Weights of a small mixture-of-experts language model, trained from scratch on English Wikipedia: 19.9M parameters, 4 picks a token.
Below are experts of layer 2 (counted from 0) of a mixture-of-experts language model. Rows are named router (the router's row for the expert), gate (a neuron's input weights, with its number), up (a neuron's input weights, with its number), down (a neuron's output weights, with its number) and show model dimensions 0-127. Each number is 128 + 24 x the weight over its row's rms, rounded and kept within 0 to 255.
Before each expert's rows: a language model's description of what the expert responds to. This comes from a sample of Wikipedia text that the model never trained on.

# expert 51
It responds to: Mid-name syllables. Syllable pieces inside proper names and rarer words, such as Bl, Gr, Br, al, ar, in Asylum, Caucasus, Gustafsson, bloc.
router [138 128 154 100 134 125 118 120 101 139 111 103 129 131 135 120  76  94  97 115 133 149 119 153 103 121 138 166 161 114 134 124  92 160 152 100 142 152 115 124 123 138 164 149 134 149 119 151 122 133 118 136 126 115 180  99 125 100 100 144  95  95 121 136 118 120 105 119  81 142 123 141 160 110 116 126 119 116 113 105 109  76 130 144 141 162 158 122  78 140 137 102 144 171 174 114 132 118 160 136 111 130  58 116 172 120 151 135 113 124 113 122 120 164 169 101  79  91  65 128 110 164  83 144 103 134 123 129]
gate1 [102 128 134 130 107 125 110 117 105 137 117  90 118 148 110 118 103 135 125 128  98 177  89 126 113  63 159  99 122 105 160 138 104 143 124 143 122 140 147  97 172  99 149 117 101 135 111  86 103 129 117 119 131 184 141 138 113 110 174 110 119 129  80 109 133 117 115  88 151 142 116 129 138 154 132 124 118  97  85 105 149  86 161 138 146 130 160 109 173  98 126  98 110 139 163 142 145 103 122 165 147  94 134 141 128  88  95 131 165  92 135 113 139 107 132 104  90 137  98 168 111 157 117  77 120 127 123 117]
up1 [110 160 117 113 155 136 123 112 139 149 141 175 131 144 169 143 133 147 112 122 124 138 109 120 139  92 111 145 137  73 129 120 104 205 104 134 142 149 126 138  88 118  98 124  83 136 156 110 117 123 170 118 119 119 136 155 117 119 133 134 134 113  88 146 110 103 167 161 114 115  85 137 141 149 162 124 155  93 133 160 130 145 164 141 118 180 117  68 173 122 146 136 141 131 117 124 142 172 121 130 146 133 153 110 132 126 141 166  88  83 117 134  60 160 116 129 124 154 148 138 121 153 154 134 126 136 141  92]
down1 [ 96 148 137 165 115 102 159  91 149 128 161 160 146 188 138 136 124 144 151 109 100 160  94 142 136 140 125 135 121  89 121 107 133 135 105 134  84 137 156 119  99 137 109  98 112 125 134 133  91 145 150 176 131 147  94 106 149 128 133 149 116 121 101 117 161  88 139 122 121 137 143 145 147 140 123 115 127 101 143 122 130 134 126  98 169 136 129 118 123 113 126  97  81 132  74 177 145 126 101 171 150 109 123 157 176 131 114 138 143 133 105 151 137 117 167  84 139 114  95 175 188 170 154 120 116 135 117 159]

# expert 55
It responds to: Institution and group nouns. Nouns naming organizations and groups, such as States, Party, Army, government, Council, women, often after United or National.
router [123  85  91  95 125 124 142 129 151 119 107 148 169 185 125 119 150 106 131 132 123 107  94 163 139 126 125 179 132  87 140 111 141 155 146 169  96  95 129 167 159 118 161 119 150 147 141 113 132 147  93  98 115  79 128 101  65 103 125 144  66 125 151 149 122  88 121 118 130 123 112 107 133 124  88 170  87  76 118 101 114 108 119 140 153 129 120 120 105 115 145 128 132 169 159 129 133 158 143 135 118 166 105 117 131 111 122 125 138 163 116 165 124 123 168 121 122  93 128 130 128 131 117  84 109 126 114 123]
gate0 [113 116 105 109 140 124 120 147 115 158 134 151 106 149  82 138 137 100 161 139 123 115 117 160 112 114 137 138 144 113 102 124 149 147 107 147 101 117 125 146 123 121 138 136 113 126 109 119 115 139  83 156 133 114 140 152 132  97 109 115  76  95 124 180 134 110  98 146 120 120  92 159 157 160 153  86  96 105  94  97  71 166 152 140 125 136 172 128 127 107 118 169 129 149 150 116 137 157 195 123  76 170 141 103 123 136 130 143 142 130 110 141 150 138 148 127 114 114 143 169 102  92 203 107 123 145 133 121]
up0 [ 91 126 142 155 128 163 107 113 101 154 128 130 170 105 187 130 146 170 101 101 111 145 151 119 141 160 110 157 122 156 121 147 148 107 137 122 130 120  97 120 153 106 138 129 140 120 145 114 111  81 100 118 100 123 117 100 102 131 178 148 129 164 148  95  74 129 134 103 144 172 127 119 130 149 171 120 114 155 136 155 107 134 112 104 164 114 128  67 120 133 143 125 123 102  92 105 151  84  99 104 136  88  95 101 144  98 141 161 167 169 108 141 131 145 158 120 127 141  84 110 141 144 100 132 107 121 117 112]
down0 [152 105 163 152 161  91 141 145 133 186 133 143 158 108 144 121 156  90 156 171 108 151 144 115  82 125 102 136 120  89  95  97 130 121 134 114 144 146 126 147  91 138 108 142 112 134 127 146 155 144 135 132 178 143 172 112 126 128 119 129 155  88 164 116 172 125 168 125 127 112 157  93 155 155 122 139 135 142 141 103 153 151 103 147 102 161 156 129 132 119 131 115 142 103 133  86  92 124 151 132 185 106 139 122 113 169 161 116 165 108 139 174 115 116 149 123 116 109 137 144 110 158 146 175 111  96 114 123]

# expert 7
It responds to: Determiners after prepositions. Articles and possessive determiners starting noun phrases, mostly after of, in, to or for, such as the, his, its, their.
router [106  78 133 130 129 128 129 169 134 124 142 122 176 149 104 103  98 109 129 169 130 121 144 185 143 167 135 145 117  86 183 110  90 121 155 178 148 138 102 141 154 123 152 113 147 141 157 107 140 112 119 124 137  92 141 135 139 136 112 111 104  82 160 134 130 110 114 116 126 120 104  92 152 107 126 124 128 121  92 135 132  93 127 154 130 152 124  97  82 119 151 141 143 165 150  74 162 154 154 120 102 136 142 123 152 133 142 110 102 171  89 114  66 132 117  98 110 112  85 124 108 149 133 123 113 149 130 153]
gate1 [ 83 146 145 102 119 114  93 134 116 108 156 110 143 105 149 125 100 153 111 142 120 136 117 168 112 157 118 112 194 101 140 102 150 124  98 134 106  87  89 128 112 119 126 139 134 160  86 117  88 106 127 102 161 126 130 197 185 183 105 145  90 142 161 167 102 147 151 125 114 128 118 126 137 129 116 126  95 136 111 135 115  70  97 151 131 161 126 113 161 110 129 149 131 120 113 150 148 119 125 147 141 111 144 100 105 111 117 121 145 169 138 133 130 141 138 158 118  98 136 172 136 153 108  91 110 144 110 155]
up1 [174 112 153 131 152 102 113 132  87 136 176 146 141 163 125 132 157 102 133 141 116 101 139 124 116 147  67 129 127 143 137 105 112 120 169 129 129 110 120  92 147 130 146 144 118 121  97 120 155  87 192 130 150 127 161 106 106 180 138 106 193 118  98 160 102 117 106 111 120 120 115 125 113 129 136 135 105  82 107 156 139 138 139 145  79 163 132 114 148  87 144 145 153  89 124 112  88 144 116 102 154 153 118 114 111 121 141 146 165 150 133 114 104 103 150 143 118 129 110  93 117  75 146 149 114 157 140 143]
down1 [171 130 100 138 147 139 130 127 191 130 147 138 135 102 155 101 130 169 130  87 130 119 129 143 165 109  94  95 118 137 127 102 103 152 131 144 142 142  85 157 134 118 131 174 121 120  66 113 107 125 158 130 133 108 124 114  95 137  93 106 137 141 100  92 152 157 118 121  83 184 178  87 124 106  98 161 135 151 161 114 125 115 114 171 139 127 144 100 106 140 103 106 123 116 121 123 125 163 115 127  93 132 137 138 130 133 136 143  95 136 140 121 111 112 182 106  82 150 108 136 105 159  93 130 165 136 108 113]

# expert 43
It responds to: Clause-linking punctuation and conjunctions. Commas between clauses and list items, and connectives such as and, which, but, that after verbs like announced or alleged.
router [123 100 116 127 127 141 134 138 139 187 117  99 151 138 111 109 133 114  99 145 122 201 126 114 103 133  91 121 127 105 181 111 120 164 144 125 151 105 103 114 168 124 132 136 148 161 133 120 169 137  78 136 121 125 171 127 125  78 117 136 137 131 125 127 133 115 113 125 111 132 130 111 172  92  78 156  96 125 114 119 136 125 142 149 178 104 128  87  85 139 172 162 136 139 146 101 140 127 153 149 122 104 117 114 170  86 123  97 140 139 141 124 130 141 148  65 105 124 110 182 129 135 119  94 139 145 145 119]
gate1 [117 153 155 149  97 116 134 150  93 147 116 113  95 148 118 135 136 147 161 149 145 137 145  92  90  97 116 144 150 117 115  75  96  99 123  99 119 110 129  97 165 123 138  95 101 179  73 124 132  97 153 110  95 109 138 107 119 126 137 132 169 141 156 112 144 148 156 137 161 131  68 116 125 152 113 118 114 153 136 110 151 147 139 137 140 118 148 131 162 141 142 120 153 113 102 121 176  74 128  87  96 122 123 114  88 136 165 162 122 115 130 128 127 153 165 156 123 124 100  86 106 133 119  95  93 102 163 122]
up1 [101 114 107 114  88 135 120 166  85 126 123 159  99  77 140 117 125 142 103 108 103 135 142 115 139 120 206 126 129 124 144 141  81 110 109 124 120 141 167  98  87 119 108 104 132  74 132  98 123 135  88 133 155 119 137 137  93  97 134 126 114 139  98 117 139 139 133 109 105 140 151 136  95  76 131  74 132 130 121  97 145  84 151 160 139  93 151 125 147  94 124 122 150 125 118 126 138 111 146 111 100 119 150 141 168 180 125 164 111 124 111 124 122 153 128  89 158 118 152  80 128 115 131  88 142 114 149 140]
down1 [145 122 155 103  86 148 122 130 158 147 137 142 130 100 140 122 141 119  71  89 122 164  98 142 128 121 152 162 116 140 163 142 127 203 100  88 150  90 106 139 131 105 157 119 139 128 111 138 114 112 112 132 177 103 107 129  89 148 183 120 122 132  88 117 141  94 141 132 115  76 121 121 134 118 157  84 105 155 135 128 102 152 104 132 125 127 138 138 156  73 130 144 155 118 105 165 121 154 110 122 195  90 140 133 159 134 131 121  96 107 117 130 124 145 131 116 116 142 166 104 135 117 115 114 156 139 121 157]

# expert 19
It responds to: Consonant-heavy fragments. Single letters and ch, sh or m pieces inside foreign names and rare words, such as tripty-ch, Hip h-op, Brook-h-art.
router [124 125 119 100 114 117 132 126 117 152 127 140 139 145 104 148 110 137 131 136 123 145  89 134 107 128 114 124 187 123 159 110 116 122 148 165 133 165  84 109 134 137 144 157 123 128 138 105 163  77 124 136 168 123 137 123 102 114  79 126 145 128 163 111 157 127 107 121 128 120 137  99 126  88 106 156 126  82 110  98 167  73 149 193 161 152 153 155  87  90 154 149 110 127 141  88 138 170 132 101 129 105 112 123 132 110 142 106  91 119 127 127  71 178 147 146  99 119 110 109 135 136  98 140  87 143 110 123]
gate1 [161 113 123  83  96 103 168 146 134 135 128 104  65 180 145 114 116 110 133 126 137 111  76 102 160 132 155 165 126 116 161 117 171 107  83 140 131 106  99 116 160 112 102 157 131 148 160  96  69 114 110 143 154 163 137  75 136 110 123 131 130 156 124 131 122 113 111 110  99 122 130 122 147 106 126 127 120 128 144 149 104 129 104 105 152 110 131 138 113  86 101 119 110 138 152 102 142 113 156 137 119  80 123 175 111 110 141 146 113 150 163 140  73 114 154 147 118 109 122 159 123 106  90 138 125 148 117 105]
up1 [110 163 133 146 136 129 155 133 137 148 116 143 150 175 128 120 137 131 124 105 131 141 106 117 173 147 139 119  95 140 152  89 159 133 136 115 105 124 114 175 154 145 109 168 108 103 128 126 139  93 160  94 138 127 117 129 115 141 106 134 162  94 168 133 125 146 180 122  99  99 140 154 150  75 100 109 106  59 127 100  99  94 103 137 141 123 109  85 142 104 134 192 172 114  94 143 143 129 143  78 127 132 137 153  77 158 119 139 104 134  77 111 125 112 151 130 132 131 153 151 138 126 125 123 113 131 107 122]
down1 [120 109 127 123  97 125 146 120 134  77 135 145 172 165 100 138 125 128 101 125 136  93 157 162 148 115  78 104 118 172 120  78 129 162 123 132 119 107 143 105 119 171  93  80 108  91 112 147 132 123 136 164 132 103 177 135 175 149 154 130 126 123 142 151 113 126 121 120 137 137 134 158 101 160  81 128 150 114 117 136 142 117 127 115 169 139 122 102 146 168 117 119  96 151 134 172 131 115 137 145 138 129 120 135 140 174 150 166 165 155  93 157 129 180 118 148 143 138 100 141 158 157 136 100 139 175 120 125]

# expert 50
It responds to: Short word-start fragments. Single letters and short openings at the start or middle of words and names, such as the n in paternal, ad, trad, recogn.
router [149 128 152 102 104 127 119 161 146 156 140 115 147 132  95 144 103  96 130 160 135 163 126 111  84 111 108 146 144 110 151 104 107 115 121 126 118 139 133 135 125 126 158 137 142 140 154 110 139 126 130 121 138  97 125 100 116 109 102 119 109 130 125 123 140 100 141 123 115 126 126 137 124  57 123 122  80  95  97 107 145  97 141 207 137 163 141  81 118 140 128 162 167  97 111 140 130 179 158 106 111 169  86  61 130 110 181 126 141 143 159 143 131 125 132 108 111 127 107 187 141 149 145 107 105 116 145 152]
gate0 [151 127  93  93  83 192 128 115 168 120 138 132 146 125 117 111 152 139 159 146 113 128  79 157 132  95 116 128 111 149 134 122 140 131 165 159 147 147 143 153 148 131 159 102 119 185 117  96 109  83 129 127 126 182  74  98 151 127 137 128 135 122 133 128 131 110 115 113 131 139 145 153 129 144 158 133 139 123 107 130 139 158 133 113 137 147 170 128 110 182 166 178 124 106 161 129 140 112 115  87 150 124 128 115  90 114 136 128 190 161 134 124 128 122 123  94 135  90 120 131 170 156 174 121 133 102 112 143]
up0 [130 133 100 112 151 135 149  92 155 116 142 100 104 159 145 133 117 111 105 118 119 142 123 150 181 134 104 167 158 105 133 126 115 142 134 133 117 124 172 131 133 142 128 133 116 126  91 111 176 113 103 101 109 102  92  94 116 150 161  84 118 122 166 164 131 140 157 123 122 124 111 142 129 156 132 133 148 136 139  95 152 121 152 133 131 101 118  74  98 115 143  89 156 122 139 127  84 147 121 170 116 109 153 147  47 163 149 139 117 165 110 116 125  90  93  91 126 102  93 155 143 143 161 155 160 117 143 154]
down0 [129 112 106 109  79 107 124 180 140 119 145 144 131 126  84 148 126 107 139 116 114 104 148 119 121 150 151 157  88 155 122 140 153 119 131 171 123 101 168  96 130 151 110 144 131 141 123 127 132  99 140 137 156 150 142 111 157 109 140 112 137 142 162 159 149 142  62 186 130 139 125 131 153 149 147 140 124 144 102 135  97 145 159  68 138 131 139 134 112  88  95 101 122 124  91 146 153 180  97 158 141 100 124 104 117 145 122 115 135 125 137  97 122 158 118  80 146 105 159 123  99 124 146 142 179  89 113 167]

# expert 40
It responds to: Word-initial prefix fragments. First pieces of words split into fragments, often prefixes like res, cons, re, -s in "large-scale", M in MLB.
router [ 97 119 151 114  93  91 146 165 105 158 128 124 141 149  93 115 134 125 104 124 120 143 147 137 118 130 125 142 150 120 115 154  98 129 179 158 126 107 134 100 123 118 164 147 136 169 163 165 147 112  89 146 146  97 192 112 134  81  91 110 126 140 140 126 173 121 159 125 112 171  92 147 116 131  84 150 132 142  76 114 121 109 159 179 151 133 144 134 112 124 128 121 172 162 130 124 109 141 139 120 128 150 122 118 146 102 148 117 110 120 123 148  73 105 165  97 117  90 131 187 115 140 116 107 120 117 130 153]
gate1 [151 135 168 130 110 104 126 106  85 113 178 113 130  94 100 172 162 148 120  82 156 142 139 185 120 131 105 150 146  82 139 104 179 113 135 132 150 122 128 129 161 130 126  89 149 123 118 123 184 155  93 122 113 142 126 137 145  87 167 107 156 190 137 103 139 126 111 106 127 116 107 125 181 144 130 144 154 168 116 108 121  98 108 103 150  81 100 114 139 127 119 112 148 117 139 120 150 143 154 110  96 134 140 108 132 138 162 132 117 133 132 148 125 167 123 110 146 132 127 125 122  79 107 135 142 152 157 168]
up1 [135 138 120 174 115 151 108  97 146 152 190 111 164 111 159 144 158  96 142 123 110 159 134 139 135 108 117  91 132 139 135 126 123 119 107 103 131 146 121 120 104 140 131 125 123  37 146 122 125 127 154  89 101 118 115 100 158 138 101 105 133 108 217  98 153 140 131 158 121 144 135 152 167 141 118 156 148 145  89 170 130 129 169 136 144  91 142 112 169 161 136 126 135 125 115 109 105 106  92  99 140 111  99 117 105 131 128 104 153 124  91 136  92 134 107 117 123 106 117 144 143 111 107 117 137 140 100 138]
down1 [113 123 148 131 121 107 157 147  81 155 110 134 142 125 125 131 115 129 129 139  79 144 142 124 144 103 152 130 146 165 120 121 199 133  97 130 105 155 112 100 167 113 161 140 131  81 116 103 132 101 162 126 138 164 100 140 140 106 172 153 104 145 159 105 128 126 113 118 106 171 126 111 149 144 123 148 157 122 175 127 156  96  98 139 128  47 112 155 125 128 116 155 130 129 103 120 118  78 118 100 134 130 121 130  97  95 123 151 103 107 139  90 148  93 126  91 150 151 140 150 134 162 133 175 141  89 125 125]

# expert 38
It responds to: Articles after prepositions. The and a right after prepositions like at, in, of, plus List in See-also lists and words like University, number.
router [118  94 165 107 124 183 119 161 146 143 138  84 144 144  96 147  85 132 130 150 117 146 104 142 135 136 122 144 123 104 121  88 109 112 145 122 101 147 113 139 171 147 133 157 134 163 151 117 131 120 145 116 113  97 136 140 118 128  96 116 117  66 150 125 117 106 112 128 112 121 103  44 149 123 126 114 113  99 117 108 153  85 160 137 130 116 132 122 110 138 160 137 132 170 120  91 124 197 140 132 146 124 119 140 137 106 142 106  83 144 136 132  99 119 132  80 140 125 112 113  98 136 109  78 124 194 129 138]
gate0 [ 88 103  99 116 136 141 138  81 145 135 126  78 120 104 150 116 142 101 150 159  94 155 148 110 103 151  72 147 144 129 127  92  97  93 100 123 195 107 112 104 129 144 155 134 119 109 134 102 138 127 152 135 121 129 159 118  96 167  97 151 121 111 126 156 129 136 126 130 108 133 105 137 187 181 131 135 135 115 131 111  95 120 113 139 126  95 107 105 146 137 157 129 108 111 157 137 107 141 147 153 135 141 110 129 113 153 127 122  67 169 103  68 139 142 131 105 134 128 166 132  90 185 121 119 123 144 122 146]
up0 [123 131 125 143 133 129 145 141 147 127 165  74  99 208 163  97  85 114  98 111 115 165 114 131 103 141 135 126 106 136 134  94 122 140 126  93 162 144 124 121 147 101  89 110 131 133 134 142 159 147 143 146 115 124 157 162 115  92 160 120 102 150 121 124 153 147 161 145 136 180  95 122  83 125  84 131 158 113 110 164 128 138 119 132 115 125  98 142 143 167 155 163 133  96 110 126 157 123 115 129  95 119 142 153 128 160  88 123 128 120 115  95  96 147 153  86 125  76 151 113 125 117  82 113  97 127 128 143]
down0 [127 132 147 135 118 160 106 126 120 172 112  91 124 113 116 130 126 132 205 169 157 104 121  72 113 132 173 127 110  78 115 117  44 125 158 126 128 164 101 149 144 102 134 148 103 145 132 157 141 111 135 149 130  83 172 134 131 142 141  91 152 144 110 173 146 114  94 166 129 148 137 121  92 137 112 133 118 125 131 143 117 132 157 135 115 141 127 142 120 136 153 135 109  95 148 125  74 129 180 161 137 128 116 116 168 113 135 111 120 127 118 130  96 143 127 149 112 174 163 115 123 117 143 114 111 103 128 108]

# expert 11
It responds to: Copulas and state verbs. Verbs right after a subject in narrative prose, mainly was, is, were, been, plus located, served, held, and nouns completing took place/part.
router [117 123 124 109 120 142 137 131 143 132 109 108 129 172 120 126 165 116 117 139 150 126 102 122 138 146 120 152 129 140 139 106 137 149 138 150 144 138  99 167 180 146 112 170 157 148 139 140 150 119  98 125 142 104 126 106  87 135 123 131 138  72 147 135 136 116 117 118 121 144 141  73 115 140  79 160  78 102 113 100 108 152 123 152 113 125 138 116  98 118 151 126 130 178 128 107 116 113 150 126 102 141 120 135 114  84 151  89 131 173 123 147 118 114 148 107 122 102  68 142  63 149 100  70 121 134 198 117]
gate0 [167 149 130  79 166 141 124 129  96 153 108  98 129 112 182  95 136  98 140 147 109  67 112 105 102 136  88 120 149 126 104 136 147 146  89 145  97 107 112 131  71 120 119  99 149 156 132 106 147 119 104 112 154 139 149 145 131 121 143 140  91 105 111 123 143 153 107 142 110 121 141  99 109 160  78  86 109 117 113 111 122 171 158 122 134 120 124 195 134  98 147 119 142 161 123 180 166 123 140 133 114 124 125 153  93 120 141  98 116 138 113 136  97 110 134 112 151 100 103 137 102 134 156 122 111 114 139  88]
up0 [163  95 132 127 110 157 129 106 118 124 146 127 122 119 181 126  71 120 145 105  78 131 132 149  69  86 157 142 137 100 134 124 138  84 148 150 153 146 159 114 143 133 122 149 136 132 122 113  78 127 153 136 108 125 111 160 142 157 134 125 112 165 130 124 164 155 123 153 117 127 103  90 122 109  96 149 111  77 128 143 159 160 133 141 154 127 116 120 131 127 162 149 137 158  71 166  93 140 148 124 148 116 137 129 145 151 116 109 103  78 129 104 126  96 114 148 106  76 148 160 137 126 156 162  97 154 119 151]
down0 [129 164 104 116 121 159 101 155 134 139 138 131 196 122 142 117  94 151 148 149  87 146 128 153 125 169 123  87 111 126 134 163  97  93 117 117 141 167 136  92 120 175 123 179 107 131 112 148 141 158 125 115  78 136 146 153 142 128 137 149 174 128 151 133  90 127 135 129 104 101 114 133 158  93 120  88  93 142 158 133 147 124 145 125  96 117 158 175 110 127 136 112 117 130 124 152 133 119 130 149 120  78 107 132 122 112 145 159 143  87 125 149 171 127 114 106  96 130  94 144  80 148 120 101 137 159 166 150]

# expert 16
It responds to: Determiners and degree words. Function words and quantifiers after is/was/be, such as a, also, more, two, only, all, other, same.
router [103 130 142 155 100 123 112 161 182 139 124 114 144 174 117 110 134 118 114 154 146 153 122 181 136 155 120 160 160 126 160 106 101 136 114 116 156 141 117 150 167 159 142  90 148 147 135 114 144 110 116 109 109 115 144 133 113 112 133 114  97 103 147  97 130 145 134 123 103 116 102 100 147 121 102 164 100 152 101 121 156  99 118 154 135 146 119 153 103  92 130 144 148 152 164  89 123 147 155 156  97 128 150 144 123  78 123  99 110 118 142 125 132 153 155  62 127 115  50 160  93 139 110 127 144 116 153 168]
gate0 [116 149 129 155 154  95 121 143 111 145 109 118  97 120 154 121 140 110 122 139 123 102 111  88 134 111 132 105 152 135 118 150 108 109 125  65 154  69 105 132 123 106  64  72  74 158 120 120 121 185  68 113 108 106 129 120  91 107 134  66 116  99 154 130 150 143 120 144 145 133 118 137  94 137 155 108 161  98 126 113 155 128 165 135 126 127 151 156 116 131 138 163 124 118 114 171 166 132 108 146 127 155 138 138 166 125 106  99 132 133 114 115 130 129 115 136 117  95 171 156 129 161 151 132 114 109 128 123]
up0 [163 109 122  87 109 118 121 161 120 133  98 132 142 161  68 109 136 115 112 154 143 112 138 111 162 165 153  68 130 111  99 133  78 152 107 126 131 115 111 129 115  99 118  81 115  95 113 120 138 136 130  91 117 101 136 122 121 144 147 129 132 114 150 153 138 129 148 127 127 121 141 127 129 166 131  89 101 108 118  74 126 145  70  92 117 131 105 163 140 146 105 164 172 138 156 151 174 136 153 102 142 160 151 110 151 160 118 162 113 121 122 126 122  87 126 134 126 143 134 141 102 128  94 195 105  98 116 118]
down0 [134 125 116 146 120  92 114 133 100 157 115 130 151 171 118  77 137 146 124 151 129 124 122 109 174 121 113  78 115 113 129 131 117 119 160 119 136 136 161 131 137 105 158 110  77 106 110 137 109 124 107 151 155 131 129 169 128 116 135 123 178 101 131 181 159 129 171 121 137 114 145 161 112 124 116 112 161 108  98  70  87 104 124 157 175 127 113  91 134 165 119 110 159 107 129 147  84 136  88 161 169 128 136 132 125 119 148 132 123 127 162  97 119 129 166 151 148  98 156 184 117 132 110 133 137 107 102 153]

# expert 26
It responds to: Auxiliary verbs and articles. Auxiliaries and copulas after a subject pronoun or name, such as was, is, has, been, plus an and An.
router [143 100 102 132 114 120 153 149 155 147 141 112 175 162 101 104 101 109 141 159 157 155  91 142 111 136 122 141 153 156 147  88 139 156 162 154 135 120  97 159 147 133 125 160 164 127 137 164 115  81 134 147 163 100 125 106 102 101 124 124 141  71 178 157 143 111 109 133  87 156 130 108 158  87  90 160 121 147 103 127 163 132 130 156 138 168 151 121  90 120 107 115 169 144 139 141 170 141 145 138 113 119 128 120 138 123 104 114 126 130 126 131 105 109 169 105 110  94  92 138  80 157 114 121 147 135 128 158]
gate0 [115 121 130 122 118 150 135 113 111 154 150  70 130 116 123 159  95  92 128 138 135 164 109  97 141 150  88 168 130 117 116 176 173 120 164 121  93 139 126 174 153 125  99  80  87  96 104 145 156 156 118 119 131 114 103  90 131 146  93 134 124  93 116 152 140 124 121  93 131 154 118  91  99  83 141 160 109 154 139 176 110 134 129 143  72 126 119 113  98 156 100 157 124 148 128 104 147 156 164 146 130 111 139 159 171 136 163 108 121  98  99 116 138 141 132 169 134 133 102 118 105 138 138 131 139 125 146 117]
up0 [145  77 132 119 117 121 132 123 127 125 116 118 140 159 154 162 157 100 104  95 133 169 139 155 123 115 105 145 118 101  99 126 118 125 134 139 133  99 154 174 136 110 179 157 146  88 157 161 166  88 112 119 142 149 114 116 159 130 128 128 146  75 141  81 151  97  90 125 143 119 154 194 136 173 140  84 107 133  79 115 124 155 101 125 144 146  71 144 127 132  96 123  83 127 137 133 145 149 124 110 127 166 113 132 131 108 100 118 151  98 127 134 129 145 114 128 115 147 115 101 157  76 119 135 108 146 145 128]
down0 [119 146 111  79 131 156 116 129 133 129 167 133 138 157 111 146 135 128 152 119 128 125 115 140 109 127 126  97 139 106 117 131 101 101 111 120 120 157 145 124 106 117 123 126 109 126 106  62 163 106  96  66  77 131 132 106 158  81 134 170 150 142 105 131 136 113 149  86 123 113 148 151 127 164 122 107 157 142 140  79 139 126 117  99 129 140 150  55 106 133 112  98  90 124 141 134 108 152 103 132 110 164 118 138 103 188 153 149 112 152  74 134  85 166 152 100 140 139 138 107 103 120 123 137 135 124 130 107]

# expert 39
It responds to: Nationality and hyphens. Nationality and country words, such as American, National, British, Germany, and hyphens in compounds like French-born, Year-end, ride-sharing.
router [126  88 113 139 121 100 122 123 148 128 142 146 168 148 151 103 123 148 136 143 155 148 107 164 112 131  91 121 143  93 137  95 117 139 121 176 121 134 125 126 122 132 168 132 158 156 141  92 149 120 131 109 119  76 132  95 115  88 150 182  88  67 153 143 143 118 111 140 124 146  86 137 168 145 108 130 103 107 117 102 134 115 136 114 153 109 167  64  87  95 139 105 113 107 126 115 117 153 125 156 102 130 124  93 181 124 130 124 103 151 125 138 132 118 149 128 151  98 112 137 118 192 110 113 165 105 138 114]
gate1 [141 154 134 143 134 152 162 118 168 143 161 148  81  97 133 142 108 107 131 137 127  99 106 119 181 153  90 125 149 156 112 130 112 147 132 143 112 167 145  86  99 148 133 118 153 144 107 117 143 119 109 150 148 129 131 115 137 164 157  97 136 124 171 131 116 121 109 111 104 161 114 144 167 173 138 159 144 153  83 109 165 102 116 118 154 148 130 127 106 111 159 142 100 100 149  75 106 143 137  93 195 150 149 140 105 128 169 137  93 166 124 121 101  91 146 169 120 124 132  97  98 112 123 117 113 135 141 149]
up1 [110 146 109 165 112 155 140 164 108 161 118 110 102 111 162 155 142 110 132 112 144 113 133 110 103 135 125 113 134  94  90 109 122 124 125  98 130 128 123 126 148 103 150 142 132 161 109 123  84  88  96  96 147 129 138 136 127 142 122  77 177 132 149 101  86  90  94 159  90 112 102 112 106 158 139 124 116 120 108 116  79  81 115 160 130 145 125 132  90 143 167 130  76 163  85 122 139 143 140 133 167 118 130 105 159 150  97 114 118 137 127 152 132 122 147 102  72 169  73 138 136 149 149 131 106 137 131 132]
down1 [119 175 129 112 111 154 161 115 101 147 140 149 102 123 136 121 120 165 125  83 152 109  98 107 120 121 124 119 107 125 102 110 120 134 180 118 125 135 127  89 129 160 153 164 156 123 137 118 122  83 114 104 150 154  85 116 185 134 136 155 151 129 104 163 135 149 119 138 130 101 142 170 137 139 108  92 114 109 121 140 105 117  96 153 113  92 142 119 100  73 161 115 144 103 130 137 126 125 163 127 168 155 129 136 125 126 118 147  81 125  94  53 122 135 148 121 135 145  88 166 138 131 140 132 164 149  77 141]

# expert 60
It responds to: Opening brackets, quotes. Opening parentheses and quotes, dashes and slashes before asides, such as (pen.), (born, (knight, "Title.
router [134  98 103  93 118 115 138 143 142 146 135 101 136 122 102 115 134 133 100 180 115 174 114 119 105 150 125 159 168  82 157 108 138 157 135 112 156 135 113 171 108 127 164 108 131 167 164 123 135 128 105 148 107 140 172 115  88  90  84 151 130 116 150 139 107 115 118 144 118 145 132 106 140 121 113 144 124  98  74 111 128 109 162 111 145 142 139 123  93 140 116 133 188 120 183 121 163 148 116 130 156 168  79  99 105 136 152 115 119 141 104 156 100 131 130  96 118  67 124 131 108 136 131 141 104 142 159 112]
gate1 [101 124 162 110  67 162 128  98 116 132 126 151 135 121 122 158 140 165 136 108 100 152 123 117 103 123 128 123 159  96 125 142 104 152 146 115 149 110  95 130 157 120 155 131 119 154  99 159 116 106 114 129 102 117 159  86 122 117 138 142 124 139 156 127  88 177 145 160 171 126 137 131 122 105  78 113 141 155  98 108 127 145 123 111 105 142 131  78 163 156 172 133  93 123  71 102  98 132 126 130 128  90 153 115  95 103  94 115  92 158  58 127 131  97 145 103 145 118 113 110 104 148 108 102 114 124 113 138]
up1 [ 98 127 127 127 129 120 124 144 155 135 125 101 142 147 176 153 152 150  96  97 117  93 136 141 109 117 149 130 128 107 142 127 186 107 134 151 140  99 186 109 129  87 169 133 109 134 115 127 136 168 170 125 118 121 151 116  94 102 139  86  73 111 184 135 130 131 186 173 110  92 159 125 152 143 124 136 153 102 147 145 132 118 111 153 126 135 136 120  84 125 107 124 143 108  86 114 125 164 172 136 111 101 134 106  96 102 126 162 108 134 115 135 148 132 157 111 166 119 112  90 107 122 118 134 119  90 127 166]
down1 [112 156 119 154 130 119 109 103 171 148 144 127 136 109 107 124 148  77 114 112 139 121 198 114 170 139 115 147  93 142  45 170 129 112 128 130 117 155  94 130 163 142 118 110 126 128  84 154 154 111 152 162 121 111  48 114 136 127 114 124 141 174  99 141 129 163 158 117 123 144 138 105  86 100 121  85 126 129 117 123  98 118 136 126 125 155 102 176 120 131 132 122 120 127  78 120 117 108 109 119 126 136 109 120 134  95 111 145 115 134 142 105 126  86 180 152 137 132 138 112 134 108 147 126 109 121 135 123]